From a checkpoint of a small mixture-of-experts model trained on Wikipedia.
Size: 13 layers, width 256.
Experts: 24 experts in each of 12 layers, 80 SwiGLU neurons an expert, 2 picks a token, a softmax router, a shared expert of 128 neurons.
Training: a variant of Muon for the experts, 264M tokens, 8042 steps.
Below are experts of layer 8 (counted from 0) of a mixture-of-experts language model. Rows are named router (the router's row for the expert), gate (a neuron's input weights, with its number), up (a neuron's input weights, with its number) and show model dimensions 0-255. Each number is 128 + 32 x the weight over its row's rms, rounded and kept within 0 to 255.
Before each expert's rows: a language model's description of what the expert responds to; "comes after" lists some tokens at least twice as common just before its tokens as in all text. This comes from a sample of Wikipedia text that the model never trained on. Tokens count by the router's weight.

# expert 10
Capital letter pieces opening proper names, often in tables or after country codes, such as K-AZ, M-D, P-ackard, Lin.
comes after: " |", " N", " K", ":", "-", "|"
router [190 121 219 187 108 113  98 101 131 133  80  73  96 121 139 189 173 158 122 138 239 127 117 142 136 133 147  78 157 141 119 112  78 136  79 126 137 130 149 117 129 198 123 101 111  60 205 200 118  94 171  92 151 140 108 182 127 122 154 165 105 102 147 160 114  59 121 142 160 119 136  72 124 182 162 122 107  69 145 126 158 176 108 121 125 183 147 122 133 156 146 154 148 105 143 133 131  91  93 146 157 149 120 193 137  89 148 143 113 120 117 135 143 120 106 113 152 151  55  89  88 127 151 106 128  59 114 154  94 148  81 188 167 158 107 103 148  67 163 139  78 106 120 119 114 114 105 114 107 140  78 106 157 108 149  93  98 111 149 115 157 144 160  88 143 185 143 177 139 102 133 133 180 133  99  86 130 132 145 126 161 153 161 114 198  96 159 109 119 133 113 140 165 172 106 121 177  78 127 132  68 106  82 132 109  95 165 112 133 133 108 126  89 169 148 116 137  89 102 123  95 103 113 168 191 122 169 121 138 125  91 143 185 108  98 130 187 113 128  95  90 148 154 121 120 137 173 143 211 145 108 148 169 110 161 142]
gate0 [157 228 146 125  95  97 119 120 142 153 132 118 120 124  87 169 167  79 123 110 182 155 125 137 138 126  94 127 112 108 125 145  84  69 144 110 144 159 118  86 120  89 133 165 129 127 149 144 163 184 135 115 125 162 173 177 114  77 133 111 184 130  97 155 156 164 183 134 145  44  95 130 133 139 108 113  91 193 196  74 107 143 143 177 184 177  96 181  59  97 117 149  86 104 125 130 114 171 109 114  94 151 115 166 170 133 132 162 129 131 189  56 106 157 152 100 119 158 136 148 171 184 128 171  77 157 128 110 145  89 104 111 138 132 138 123 100 103 118 156  91 126 144 169 194 137 142 150 157 108 121 157 152 130 166  89  99 163 102 149  98  91 180 155 138 208 117 164 138 139 131 100  98 172 110 134 121 153 197 175 166 206 167  80  96 132 106  69 133 100 151 161 154  67 118 122 103 156 114 105 111 171 114 158  99 150 176 116 139  97 174 147 135 174 115 141 133  91 121 130 142 143 169  62 213 133 122 147 153 111 135  90 150 177 110 135 140  81 119  75 121 158 119 121 118 168 129 100 163 148  86  96 137 115 129 150]
up0 [209  94 141 104 117  48 185 153 101 138  72 171  91  88  94  57 172 130 144 148 131  52 126 103 155  87 159 173  73 143 140 152  66 129 103 125 114  91 129 134  98  81 136 143 147 125 142  70  80 136 185 148  95 124 145 118 155 130 164  90 126 121 172 152 194 120  62 129 122 137  75 132 149 115  93 132 110 164  56 143  75 100  65 139 136 100 131 149 142 162 156 174 141 136 110  89 131 135 118 141 107 121  83 133  52  77 109  65 110  88 135 126 161 117  70 150 105 142 184 102 134 106  73 130 140 201 176 184 147 139 148 165 192 141 132 154 171 137 126  67 161 114 155 101 176  76 121  65 113 152  79 148 126 156 146 111 114 127  98 121  96 135  85  98 105 133 156 125 113 117 157  70 120 137 136 133 162 138  71 137 144 107 153 139 149 101  70 117  81 126 115 137 142  77  95 121  79 143 130 134 123 113 156 130 111  99 142 106 112 153 141  89  93 105 109 118 158 151 149 112 105 147  85  54 114 112 132 105 179 137 100 145 164 116 157 156  77 144 153 166 122 163  75  79 102 135 113 160 168 145  94 156  92 109 122 100]
gate1 [106 173 104 134 145 223  84 154 131 153 137 114 149 128 125  94 125 125 138 104 175 177 133 102 182 194 109 125 131 120 185 134 129 103 139  58 176  96 124 130 219 120 126 144 167 114 107 140 177 124 167 117  40 110 121 104 161 109 132 173 135  68 134 125 218 172 129 133  97 211 124 152 153 157 125 168 111 125 110 154 150 156 153 148 204 114 144 109 160 106  86  58 105 107 116  69 115 106 131 136 147 126  92 162  80 111 166 212 132  92 111  99 154  97 158 100  92 147 110 168 209 158 145 163 166  73  89 136  93 120 134  87 106 163 167 130 129 124  90 184 124  74 124 117  98 142 141 176 151 112 111 170 111 134 137 105 154 111 122 158 189 142 156 138 124 121 125 149 197 167  99 107  96 112 117 129 100 164 146 104 149 129 148 146 160 125 101 119 171 112 131  75 147 128 112 118 111  70 155 118 116 142 121 132 197 100 119 147  77  78 136 131 159 136 130  87 102 111  97 131 107  73 207 119 135 107 113 158 124 130 162  95 104 149 164 112 110 102  99 133 120  98  84 115 131 107 186  83 145 134 132 205 100 101 122 128]
up1 [ 86 133 138 135  68 122  79 114  68 113  94 144 135 133 148 119 215  82 128 138 122  83 105 141 106 129 136 145 147 133 120 140 104 178 158 119 112 121 141 136  88 140 158  69 110 110  71 158 139 124  67 136 160 141 165 180 187  87  81  94 114 117  96 143 174 110 143  80 137 131 164 137  84 127 164  90 131 199 142 170 166 148 181 160 123 134 108 121 102 183 118 169 144 138 133 143 161 151 112 149  96 136  83 153 119 107  67 139 115 133 161 132 150 148  70 100 145 105 165 135 148 118  99  62  73 155  89 135 152  94 150 129 122 110 125 153 109  82  93 137 135  91  98 146 139  99 147 125 196  94  92  89 143  90 182 178 119 143 127  35 117 104 168 175  97 175 108 152 138 109 103 147 187  68  82 136 117  91 188 135 162 128 176 150 172 138 144 171 166 164 148  99 110  69 122  95  76 124  80 111 100 124  80 151  83 134 108  56  65 124 167 179 119 107 142 119 108 120 115 139 156 192  86 131 109 163 203 109 113 123  91 100 109 143 191 132 157 135 116 112 165 110 128 141  73 101 126  82 155 151  78 103 139 109 137 117]
gate2 [114  80 113 155 124 154 126 118 135 149 188 109  81 156 125 125 107 143 148 175 146 146  50 123  84 116 195 131 100 151 153 135 102 159 147 105 160 137 107  80 180 112  61 129 136 113 136 148 172 144 128 133  71 143 175  89  72  89 105 166 105 126 193 125 181 148 131 143 157 120 112 124 132 102 155 121 130  68 147 122 134 158 119 120 138 170 159 157 137 143 127 179 121 135  99 101 132 146 178  79 122 158 108 118  92 117 123 108 129 132 100 136 205 133 113 163 176 155 115 142  90 169 192 101 128  64 115 139  30  94 161  77 106 122  90 109 126 145 157  93 139 152 153  30 131  86 109 156 103 169 185 100 102 123  45 121 107 138  87 121 129 115  97 106 120 113 122 170 128 159 155 124  98 120 202 105 173  86 121 115 150 175 168 148  66 148 155 127 104 157 157 102 144 132 107 147 176  92 160 139 161  94 181 219 119 113 113 120 140 154  88 108 134  99 124 138 162 145 139 154 151 118  73  98 119  81  99 105 154 136 130 153 100 121 121 107 164  78 166 156 150  99  84 125 115 161  78 122  53 135 160 103 130  63 194 153]
up2 [213 152 108 116 159 161 120 167 131 216 119  91 131 155  86 169 147 122 127 187 190 119 157 116 127 135 159 178  96 189  95 103 108 135  82 104 192 108 174  94  93 159  75 168 163 135 118 161  98 100 150 118 147  73 188 132 122 179 152 123 125 133 160 165  77  72 132 144 194  80 164 110  98 122 133  90 102 124 153 105 111 148 195 107 121 136 116  69 113  93 124 113 124 134 100 146 147 158 164  86 158  77 135 127 111 118 201 119 123 126  68 117 145 158  83 122 172 137 123  85 174 109 132 163 135 135 129 130 142 152  99 134 112 168  64  92 155  97 121 157 130 161 141 181  97 115 129 115 165 121 173 141  85 118 169  67 154 179 143 102 107 103 129 107 145  92 138 185 131 168 142 139 115 169  90 136  95 108 161  73 167 164 106 128 127  93 154 147 159 142 162 136 185 105 104 162 133  83 122 217 149 160 112 103 113 109 135 178 129 128 113 110 152  94 110 105 253 127 115 142 157 141 116 142 123 179 110  91 143 148 109 120  73 113 127 135 107  95 117  85 155 164 136 141 134 161  98 104 147 115 140 110 192  79 151 140]
gate3 [125 168 183 200 162 175 135 166 134 141  80 113  89 122 155 122 113 144 162  81  94  99  60 119 123 101 136 134 132 148 116 110 106 182  64 112  99 143 131 175 129 183  85 127 116 112 137 137 172 109 146  78 100 148 169 130  96 161 112 158 124  93 154 127  78  63 117 117 137 116 142 151 116 136 111 110 177  76 157 151 163 140 151 112 100 151 124  78 132  62 126 102  70  84 153 113 148 140 144 137 124 156 161 114 141 164 143 124  98 129  71 100 177 166 129 147  93 109  84 178  52 136 154 116  75 100 109 130 106  96 135 116  98 192 118 122 174 109 130 102 163 119 138 114 157 130  93 127 173 137 180 133 129  82  79  76 187  64 122 139 185 134 120 120 102 173  95 116 102 177 177 113 154 141 139 141 156  78  97  64 124 176 177 197 179  78 121 133 119 105 151 127 108 128 106 133 189 104 123 129 131 104 161 184 127 122 164 121 185 115 124 150 131 109 121 165 151 103 187 149 154 103  62 154 112  78 120  97 104 114 101 118  81 125 165  93  85 131  94 159  91  80 103 124 138 166 126 138 207 187 120 197 133 130 178 138]
up3 [130 121  86 136 110 179 141 147 138  63 172 141  67 157 116 127  94  95  99  88 155 107 183 136  81 190 183  66 134 100 167 102 126 178  75 168 131 139 128  86  67 121 144  90  74 153 112 161 100 107 179  92 185 109  93 138 131 110 119 137 120 139 160  90 175  92 180 115 143  98 148 158 139 129 106 123 161 131 159 127 122  92 131 121 121  71 140 119  76 145 127 162  77 203 107 169 167 146 137  60 142 150 127 105 110  96 130 154 137 136 186 131  73 131 116 130 105 156 124  96 158 147 173 104 142  69 139 172 146  79 177 101 113  78 156 163  90 124 156 117 106 137 109 196 107 157 183 144 138 113  67 129 128 120 129  82 121 115 125  87 135 156 136  92 209 120 170 128 179 156 153 158 183 143 137  87 135 169 163 136 104 133 119 144 130 167 118 148  78 137  73 112 185  97 134  55 138 137 130 142 107 143 184  47 154 153 133 111 131 102 144 133 124 116 124 175  60 127 140 142 111 196 159  85 153 121 135 148 136 150 135  70  97 154 134  88 125 135 155 138 139 186 122 109 106 125 124 162 126 159 147 106 194 185 107  78]

# expert 8
Single lowercase consonant pieces starting a word or following a prefix, such as p, b, t, m in sub-marginal, sub-station, Mac-millan.
comes after: " \"", "==", " a", " of", " the", " C"
router [141  68 201 131 114 167 162 107 126 161 122 102  73 157 128 201 132 195 108 153 162 108  70 127 178  91 138 118 152 163 143 120 118 114  85 112 113 150 115 101 191 197 137 135 155  87 180 169 147 120 142 141 128 156 180 136  92  89 146 126 109  85  87 154 124 124 119 149 155 177 131  72 113 142 153 143  91 125 103 135 137 124  57 117 127 144 131 184 170 143 151 131  71 153 101 159 157 118 147  89 134 180 130 127 105  69 100 167  91 152 108 140 115 160 139 103 151 103 142 101  83 167 121 129 114  79 125 154  84 135 113  95 131 159 153 172 112 120 163 124 119 128 134 107 101  61  92  90 166 172 103 131 167 134 161  78 140 101 148 193 113 153  80 108  89 174 158 211 143 103 148 193 137  95 105 149 154 145 142  94 136 170 163 161 148 108 116 102 124  74 132 120 137 165 168 131 120 141 208 114  97  93  86 172  55  83 159 158 185 108  95  71 119 148 109 114  77  61 164 109  85  99 169 100 129 106 116 147 115 117 104  89 188  74 118 123 127 122 102 166 105 130 103  91 129 110 178 133 151 151 131 136 154  65 169 120]
gate0 [156 157 132 152 108 131 160 131 143 129  82  86 121 160 142 175  96 152  89 154 131 125 142 180 138 137 128  94  42  78 106 123 125 169 117 186 166 107 169 109 133 112 187 147  77  58 154 104 160 133 131 120 127 214 174 133 135 109 194  89 109 138 136 210 110 138 121  92 159 113 192 125 144 129 106 106 177 140 181 135 133 146  69 140 129 129  99 160 198 116 155  95  87 153 160 203 122 139 102  94  96 135 139 121 199 121  92 142 157 181  82 164 180 154 155 153 153  65  79 118 125  77 113  94 149  99  38 173  94 159 171 134 126 175 157 123 105 144 134 167 152 111 166 139  86 158 109 115 226 142 119  87 119 115 152 141 161 138 158 125  84  82 170 135  94 152 102 144 108 132 128 125 101 117 108 116 153 120 146 127 139 133 119 112 129 175 138 129 134 172 157 171 182  98 167 119 121 176  81 136 156 154 147 203 155 114 168 137 159 102 110 128 171 138  93 139 102 133 143 158 117 100 193 114 132 143 154 140 146  66  97 124 140 153 120 165 150 137  90 154 156 137  81 165 112 110 174 133 121 165 147 169 158 148  81 111]
up0 [ 42 105 129 202 134 114 111 192 157  84 120 158  83 105 135 157 104  91 142 126 157 161 113 162 103 192 125 127 130 133  94 163 122  81 159  13 152  89 140 195  90 126 142  64  93 121  64 127 108 110 167 122  91  63  45  51 143 145  85 164 141 100  69 155 141  89 131 152 140 108 100 118  95 107 134 132 132 124  83 144 117 142  58 123 111 164 148 161 138 144 113 160 168 116  93 117 126 189 127 146 154 133 110 104 120 153 181 156 133 109 108 110 187 114 139 135 133 107 166 186  94 131 135 114 117 146 124 106 139 146 110 151 120 112 113 129 142 122 108 119 151 114 105 166  79 116 133 124 189 105 127 122 163 126  91 121 134 101 177  79 145 136 137 114 156 125 169  93 148  92 112 126  59 105 122 135 140 156  44  89 181  91 103 162 167 118 162  43 148 135 145 160 112  93 112 114  64 158  93 156 118 161 125 125 138 115 128 109 162 170 104  61 121 133 160 135 113 107  87 109 124 148 128 176 121 126 121 103 140  88 145 104 170 155 105 130 109 110  82 159 105 148 140 205 123  85 185 131  80 164 117  72  85 110 170 121]
gate1 [182 150 157 132 135  94 164 149 121 154 141  87  50 118 102 190 139 138 112 125 119 132  27 131 185 137 120 148 103 146 151 158 123 135  95 170 158 155 109 108 154 142 115 118  52 115  96 114 173 119 136 146 117 146 113 144 131 130 106 139 157  80 121 163 143 107  98 174 163 173 134 165 134 150 164 213 132  95 126 180 112 139  43 124 103  94  90 124 110 181 186 141 116 131 185 132  62  77 120 168 186  82 125 110  91  93 117 179 113 143 112 131 165 180 147 139 138 127 141 132 126 163 124 118 129  78 128 111 127 159 192 104 199  83 150 152 150 134 188 104 113 150  98 106 140 135 136  95 178 160 118 146 106 142 121 116 132 100 142 132  95 161  69  84 142 176 110 170  88 120 118 168 133 169 120 100 180 132  77  73 123  97 110  68  79  76 119 186 103  71 103  76 165 133 140 108 173 154 159 133  95  76 127 159  94 119  93 133 111 152 137 112 100 124 131 124 145 149 133  90 123  54 158 124 192 126 148 159 125 118 109 185 144  88 136  97 166 148 147  72 154 164 103 119 140 105 160 165  81  73 115  78 113  94 120 149]
up1 [122 119 123 161 179 160 187 205  89 146 128 125 113 128 122 147 139  66 111  97 152 110 143  42 138 181 119 107 152  58 129 159  79  66 109 142 142 117 115 151 166 127 165 100 130 119 149  91 113 140 192 130 113  88  94 115 115 117 165 108 120 105 121 139 116  91 133 153 136  90 129 160 128  31 152  81  70 131 130 150 145  92 112 122 152 132  80 121 147 137 120 133  90 143 135  78 130  99 147 147  77 117 196 110 130 124 135 103 118 143 147 119 126 128 131 100 123 138 172  90  89 146 164 125 162 138  71 136 137 128 157 188 151 117 152 114  91 140 192 147 127 112 168 129 120 112 150 180 140 131 104 136 134 159 207 137 141 169 117 100  81 117 104 152 144 151  42  98  99 101 128 151 159 123  90 163 174 149 130 140 100 111 156 215  71 117 145 202 102 120 118 163  99 140 117  91 147 146 150 150 112 148 152  94 197  97 162 166 190  98 108 106 117 182 131  88 201 112 205  88 110 156 181 147  91 119  70 192  81 134 135 109 205 119  91 131 171 125 156 136 145  86  86 117 119 123 141  85 107 165 151 110 149 163 134 137]
gate2 [135  64 100 130  98  99 145  84 122 169  96 120  90  84  79 138 139 114 104 144 126 122  71 108  46 157 122  59 140 151 134 186  99 168 181  76 159 139 136 162 168 145 128 135 139  97 180 167 140 119 144 187 116 112 160 176 181 102 149  98 126 110 133  79 164 143 129 138 163 110 107  97 112 167  99 126 127 122 182 141 175  98  77 160 113 171 125 147 107 152 102 163 109 134 124 144 125  99 143 169 171 131 142 160 121  65  98 177 126 112 120 139 114 159  92 112 116 112 162 107 149 138  87 172  40 131 152 139 150  56 134  60 127 140 166 108  88 117 141  92  95 147  74 121 139 209 131 107 172 153 148 185 147 143 121  86 112 107 143 104 132 157 116 119 113 190  96 131 108 212  97 118 108 117 142  36  92 149 111 136 101 147 107 157 124 145 107 112 160  92 114 112 112 135 122 138 167  91 108 142 156 105  43 128 104 197 143 102 166 145 114 161 150 103  99  95 113 104 142 102  77  57 129 121 103 156 138 161 155  77 147 108 185  47 130  98 181 150  82 101 123 187  99 102 106 124 137 142 121 117 113 153 171 165 136 125]
up2 [ 88  99 154 126 170 122  36  84 144 170 163  60 145 171  95 154 125 123  94 131 128 150  47 205 101 162 211 112  98 142 118 158 167 107 139 176 162 184 188 125 145 137 175 139 110 128 177 165 129 103 172 149 112 127 120 152  80 190  99 109 124 128 136 160 150 134 153 160 192  91 129 161 126  72 118 114 119 155  95 151 150 110 169  96 124  90 118 124  93 126 148 137 122 162  92 162 160 179 119 195 168 167 153 161 163  92 121 166  60 181 118  98 116  87 144 119 146  78 104  86 145 106  66 161 139 118  92 158 150 105 150  98 154  94 100 135  94 143 150  95 114 160 116  96 106 121 176 106 114 174  94 126  63  76 111 114 114  97  95  87  95 146 160 101 147 145 119 145 146 126 110  99 150 138 103 107 109  93 147 184 113 126  62  69 150  90 158 165  95 167 142 108 111 124 122  94 171 115 167 140  93 148 149 117 107 101 146 151 147 134  98 147 128  83 100  83 115 141 139 110 107  59 170 121 137 142 145 181 119 150 102 147 133 106 119 105  74 100 163 151 160 153 120 194 135 110  89 139 120  89 134 198  88 109 158 183]
gate3 [152 119 132 130 152 173 146 157  74 147 157 131 168 163 111 140 129 187 131 112 160 163 116 169 190 136 104 142 145 159 156  97 131 106  94 154 140 134 162 138 166 106 123 166 129 137  61 155 158 105 141 142 128 104  97 136 131 130 134  79 148 144 164 163 108 204 109  75 109 113 142 143 111  88  49 140 162  96 132 183 146 119 128 130 166  57  82 158  96  68 149 122  97 143 134 129  87  89 125 124  88 109 162 146 113  95 167  97 182  91 141  99 138 140 117  80 185 107 157 193 151 144 108 122 108  83  85 112 164 126 119 114 185 134 160 177 130 171 160 168 152 117 120  99 153 127 117  92  99 200 129 160 121 136 153 121 121 136 114 141 140 125 123 174 140 140  83 202 148 137 126 114 115 137  61  69 113 180  76 144 187 174 185 227 139 161 115 130 149  90 101 172 203 142 146 189 144 138 157 133 121 173 166 168  83 139  86 120 148 160  80  84  86 120 160 101  84  93 164 197 105  94 134 137 156  54  70 104 138 158 126 165 165 122 132 120  74 149  90 107 145 106 132  98 144 132 153  96 124 143 101 167 130 119 118 109]
up3 [ 88  77 114  94 156 121 179 210 105 102 116 179  86 121 147 153  71 112 107 101  92 133 141  94  88 110 208 109 143 133 180 132 144 147 149 157  96  93 115 130 151 123 135 115 140 134  95 129  90 141 145 162 165 178 155 179 126 163 139  82  81 175 124 192  75 148 138 218  64 132 141  75 151 150 108  58 139 191 103 154 136 123 112 115 133 105 166 206 163 105 129 221 151 105 109 130 156 112 124  93 102 172 140 134  99 129 157 176 150 128 143 163  45 173 124 158 103 101 162 106 112 108 170 123 121 115 124  82 112 193 141 170 161 130 100 159 139 109 123 131 102 161  83 132 147 146 126  94 119 105  96  98  71 154 111 108 135 114 165 118 121 184 131  98 144 112 140 113 115 122 178 165 140  94 179  97  81 165 159 152 120 124 144 107 168 120 148 134 150 134  90 135 163 172  99 159  92 122 139 118 125 115 190 148 153 136 105 159 149 106 151 167  78 124 115  97 106  94 143 107 150 121 166 112 198  80 152 116 152 123 162 121 157 170 121  84 129  91 108 116  92 107 105 153 116 130 153 189 157 171  59  71 187  91 117 165]

# expert 23
Single digits and small numbers in score lines, statistics tables and dates, such as 2–3, 4–0, and 21.0.
comes after: " ", "–", ".", "1", "2", "3"
router [184  88 176 164 145 137  85 124 157 175 107 163 108 155  67 177 118 145  72 152 167 149 112 196 148  89 118 121 138 172 131 151  99  93  84  92 127 114 141 103 121 184  97  62 123 118 185 175 150  66 136  96 126 147 103 172 125  92 120 153  95  76 133 184 139 142 113 149 143 132 117 158 135 168 157 134 121 100 179 136 188 165  97 114 144 136  87 117 151 153 130 151 167 169  79 153  92 140  96  80 153 147 129 115 122 129 114 156 117  73 137 144 124 189  91  92 178 112 105  92 120 105 146 140  94  65 166 122 139 112  86 128 126 127 136 116 111 108 134 146  98 131  91 122  63  99  84  84 143 146  45 123 124 103 166  63  82 111 118 154 133  82 120 110  73 125 141 175 180 141 114 169 180 151  42 125 168 141 109 137 156 139 129 116 206  87 141  75  92  87 124  97  98 135 158 145 163 107 108 169  59 103  91 171 123 115 149 171 140 155  97 116 115 159 125  79  92  96 121 178 127 120  90 109  96  87 115 126 144 141  95 111 160  79 109  99 130 133 149 149 147 132 127  47 160 112 210  77 143 125  86 149 142 119 100 120]
gate0 [190 160 117 116 149 151 167 181 128  75  84 126 168 118  90 110 111 137 122 102  78 116 140 149 115 160 140 145 176 156  68 102 117 134 118  87 116  96 124 189 157 167 165 103 179 125 209 127 142 166 140 152 164 154 145 119 166 117 134 104 125  98 118  40 156 128 135  86 133 150 113 136 154 161 159  82 150  75 206 165 130 136  96 136 136 105 117 112  99 155 115 115 156 118 112 115 157 131 174 113 183 178 168 128 150 103 130 106 118 142 105 126 171 160  81  77 162 110 112 123 145 101 130  61 143 101 162 174 136 170 156 110 141 160  96 162 116 112 130 108 103 138 165 104 121  93 122 113 140 206 125 174 125  99 132 136 108 120 110 162 101 214 132 157 153 156  89  91 130 125 169 115 122 106 129  92 114 152 159 135 129  95 133 154 180  98 178 136 100  85 110 135 103 101 135 242 146 144 181  79 164 101  92  99 138  43 159 152 179 132 100 119 140 165  99 157  67 117 129 201 140 151 144 123 115 109  64 121 146  98 179 167 113 146 128 106 126  74 167 190 184  80 105 116 129 122 130  88  96 185  93 155 104 148 159 153]
up0 [134 106  79 115 170  94 159 156 169 126 118 152 129 124 136  94  83 130 145  92  98 127 140  76 161 148 116  96 115 132 108 119 149 130 125 103  90 147 172 182 113 130 117 123 127 126  59 142 169 117 152 161 149 116  63  79 145  83 197 118 106 117 105  99  94 173 114 127 131 143  92 118 152 138 106 173 112 107 111  77 101 104  96  95 104  77 188 122 141 111 115 120 126 149 129 104 169  97 100 212 114 102  99 110 114  73  92 110 136 158  77 149 104 154 162 136 163 143 126 149 133 116 129 125 131 166 103 116 120  96 141 157 185 190  92 150 107 125 148 122 147 125 149  98 166 177 177 127 184  72 109 157 168  94 132  98 113 116 130 134 189 115 171 150  78 180 138 181 135 164  59  98  98  98 118 117 104 106  34 128 179  90 111 120 114 142  99 141 153 156 176 134  51 221 174 126 102  72 145 109 208 106 159  50 147 120 122 162 159 158 144 120 160 115 184 169 136  98 135  95  78 122 133 134 151  88 149 169 138 163 106 161  86 133 170  91  74 124 115 132 131 180 119 139 151 157 131 109  58 143 117  69 140  89 160 147]
gate1 [ 37 122 135  83 159 171 163 173 109 168  83 111 144  93  65 173 172 142 101 145 157 147 145  96 142 121 130 158  65 191 113 167  85  99 139 105 159  93 115 168 137 115 142 100 118 122 164 118 101 151 112 144  84 120  96 115  59 161 122 118 108 110 107 116  91 142 139 141  81 123 129 169 134 142 166 120 188 140 110 227 162 185 138  82 177  59 172 168 136 117 161  92 123 175 128  95 128 135  76 108 168  99 144 117  97 119 106 129 126 120 103 140 112 172 151  41 138 111  85 110  89 148 104 111 183 103 114 139  44 142 156  95 114 130 141 138 129 164 144 113 138  96 122 143  68 120 131 132 152 156  87  95  60 153 184 122  48 197  58  79 132 181 117 104  91 171 172 119 158 116 118 141 112  97  97 130 114 170 136 140 122 125 166 146 107 113 162 133 138 118 127 120 191 111 149  82 183  75 173 132 175 164  94 161 170 130 121 166 151 180  93 100 167 113 139 143 116  99 130 105 161 121 119 119  68 104  70 103 101  92 151 146 103 113 107  95 104  94 127 123 120 133 149 133 124 115 134 155 135 166 123 127 160  93 166  92]
up1 [144 150  88 172 143 132  91 106 160 160 114 165 147 129 197 103 151  96 113 130 103 153 128 100  98 127  89 152 110 111 190 158 115 115 143  86 125  96 140  89 164 107 135  91 142 196 141 135 131 100 111 161 188  88 154 122  79 193 168 150 157 138 131 107 109 148 128 157 128 116 166 160 112 183 131  36 115 165 161 131 138 140 128  88 113 102 145  99 125 125 173 152 142  95 131 175 192 130 193 124 141  98 123 111 162 186 144 105 124 170  97  93 173 144 133 108  71  83 141 166 134 177  93  67 125  98 124 104 160  95 159 125 110 151 178 139  46  75  99 154  96 163 224 114 148 150 138 119  98 146 115  61 116 121  78 131 123 186 186 133  54 141 136 134 103 136 142 111 129 123 120 172  71 115  96 136  84 128  77 101 120 135 129  90 116 132 191  97 127 136 171 191 102  89 117 119 146  57 118 151 123 145 112 112 131 117 161 136 133  82 117 117 129 136  99 131 184 102 100 119 134  97 157 143 151 180 119 108 108 152 182 103 187 109 128 114 120  43 102 140 161 150  91 186 196 130  91 170  70 126 137 112 123 160 149 117]
gate2 [173 121 120  54 150 136 116 120 107 139 102 152 132 116 145  79 146  83 159 157 136  84 137 118 141 111 165 146 140 135 155 148 117 123 145 166 112  79 139 110  99 140 143  84 155  68 164 117 129 113  83 168 139 121  97 135 165  82  95 133 132  55 108 107 137 125  81  85 144 113 111 167 138 125  96 119 188 115 121 148 129 123 174 132 129 138 164 109  90 150 105 194  87 180 159 128 170 150 128 119 114 171 128  83 154 116  42 137  87 183  94 188 155 130 153 135 141 101  89 110 128 140  87 132 151 152 121 127  63 151  92 113  96 155 139 188  95 201 186 126 106  88 109  94  96 135 113 108 174 185 122  82 138 163  87 146  48  71 103 171 141 138 127 154 100  90  89 122 146 116 129 114 145 110 117 194 146  97  80 154 131 139 119  95 177  87 150 139 135  76 142 115 150 119  91 141  73 159 172 112 142 109 121 103 168 106 161  96 201 168 131 153  77 138 104  31 125  83 114 125 139 176  65  67 134 102 130 108 129 104 112 161 138 152 179 130 213 108 146 106 126  53 188 143 125 132 138 118 170 144 145 176 122 103 102 143]
up2 [120 106 121 112  71  91 117 156 165 110  74 169 138 165  99 165 191 125 149 153 158 150 162 125 102  96 144 104  79 132 155 185 108 107  74 100 120 118 113 150 108 119  55 134  51 101 163 193  69 146 148 143 148 109 109 130  83 111 110 114 123 119 160 138 145 111 195 153 131 148  59 153 186  83 125 148 129 145 130 145  84 105 136 136  81  88 122 117 110 172 171 194 153  97 187 142  94 111 137 134 134 137 168  63 121 117 130  78 110 149  76  86 184 112 111 102 111 169 134 145 157 156 200  82 105 133 185 123 164  85  58 132  87 116 112 142 125 151 168 206 120 100 102  86 162 135  96  81 129  97 166  94 157 106 124 211  99  96 145 101 190 122 110  96 155  94 135 103 135  90 178 151 120 114 110 165 115 138 155  99 127 144 152 152 158 140 133 148 139 124  93 106 106 136  86  81 165 130  58 151  62 106 150  77  77  93 117 150 159 155 114  99 170 114  99 126 162  90 160 170 112 150  83 149 132 164 145  69 105 146 123 129 170 150 131 146 104 141 147 146 157 145 126  99 116 110 106 153 197 155 118  99 141 158 181 136]
gate3 [188 128 132  81 130 143 152  98 126 132 160  84 108 131 151 219 147 156 155 154 103 105 116 196 123 113 118 154  78 127 111 138 126 125 124 134 137 167 114 134 127 146  60 126  90 106 182  51 155 111  63  73 145 112 101 132 133 105 150 127 119 135  38 142 141  83 147  85 127 141 161 106 107 120 131 161 128 132 106 151 160  92 161 113 120 147 173 104 111 124 159  52  79 143 152 198 151 162 214 115 148 135 130 125 110 155  90 164  88  98  75 134 149 162 176 163 141 107  95 101 122 167 162 190 110 157 113 126 144  98 116  84 162 125  91 118 155 139 186 105  40 102 109 109 150 100 139 140 147 195 112 164 150 110 131 117 125 155  84 156  96 147 117 112  57 171 110 104 128 203 119 140 128 125  71 159 134 157 138 130 138 179 172  89 120 146 185 107 147  74 144  83 127 112 148 114 172 148 150 137 124 144 146 233 117 130 104 109 137 159 125  73 172 154 117 151 130 140 156 165 117  82 105 116  86 194 116 100 106 119 150 181 160 128 186 149  97 101 108 142 161 128 145  79 104 143 179 132 180 150 143 136 134  90 105 114]
up3 [169 143  74  78 144 167 134  79 156 112 149 162 111 180  83 148 112 163 155 185 154 121 121  98 113 141 156  83  98 117 140 155  96 107 147  92 129 107 181 104 146 136 146 156 120 149 153  64 158 159 131 131 120  91  84  95  83 139 120 165 155 102 114 120 167 162 127 114 170 151 122  79  68 102 101 143 141 144 137  99 131  95 136  95 154  85 106  54 104 198  94 157 152  95 167 181 133 137 148 119  98 101 113 156  59 118 114 101 201  63 105 124 107 183 136 119  99  69 164  92  58 167 134 183 110 100 129  86 134 124 144 152  81 119 148 194  93 124 143  98 139  94 114 143 133 173 174 149 109 134 137 144 149 100 177  22 110 149  87 182 128 172 128  72 182 152 164 118 138 134 106 124  94 139 106  78 135 116 124 179 152 120 125 107 106 100 101 139  92 119 130  80  98 124  50 111 146 105 118 103 144  96 108 131 155 119 143 137  85 158 127  90 150 187 132 171 143 130 155  94 178  72 159 147  77 158 101 176  85 154  94 143  64 123 142 107 121 166 110  86 131 116 151 135 152 110 155 104  78 107  99 173  75  95 131 148]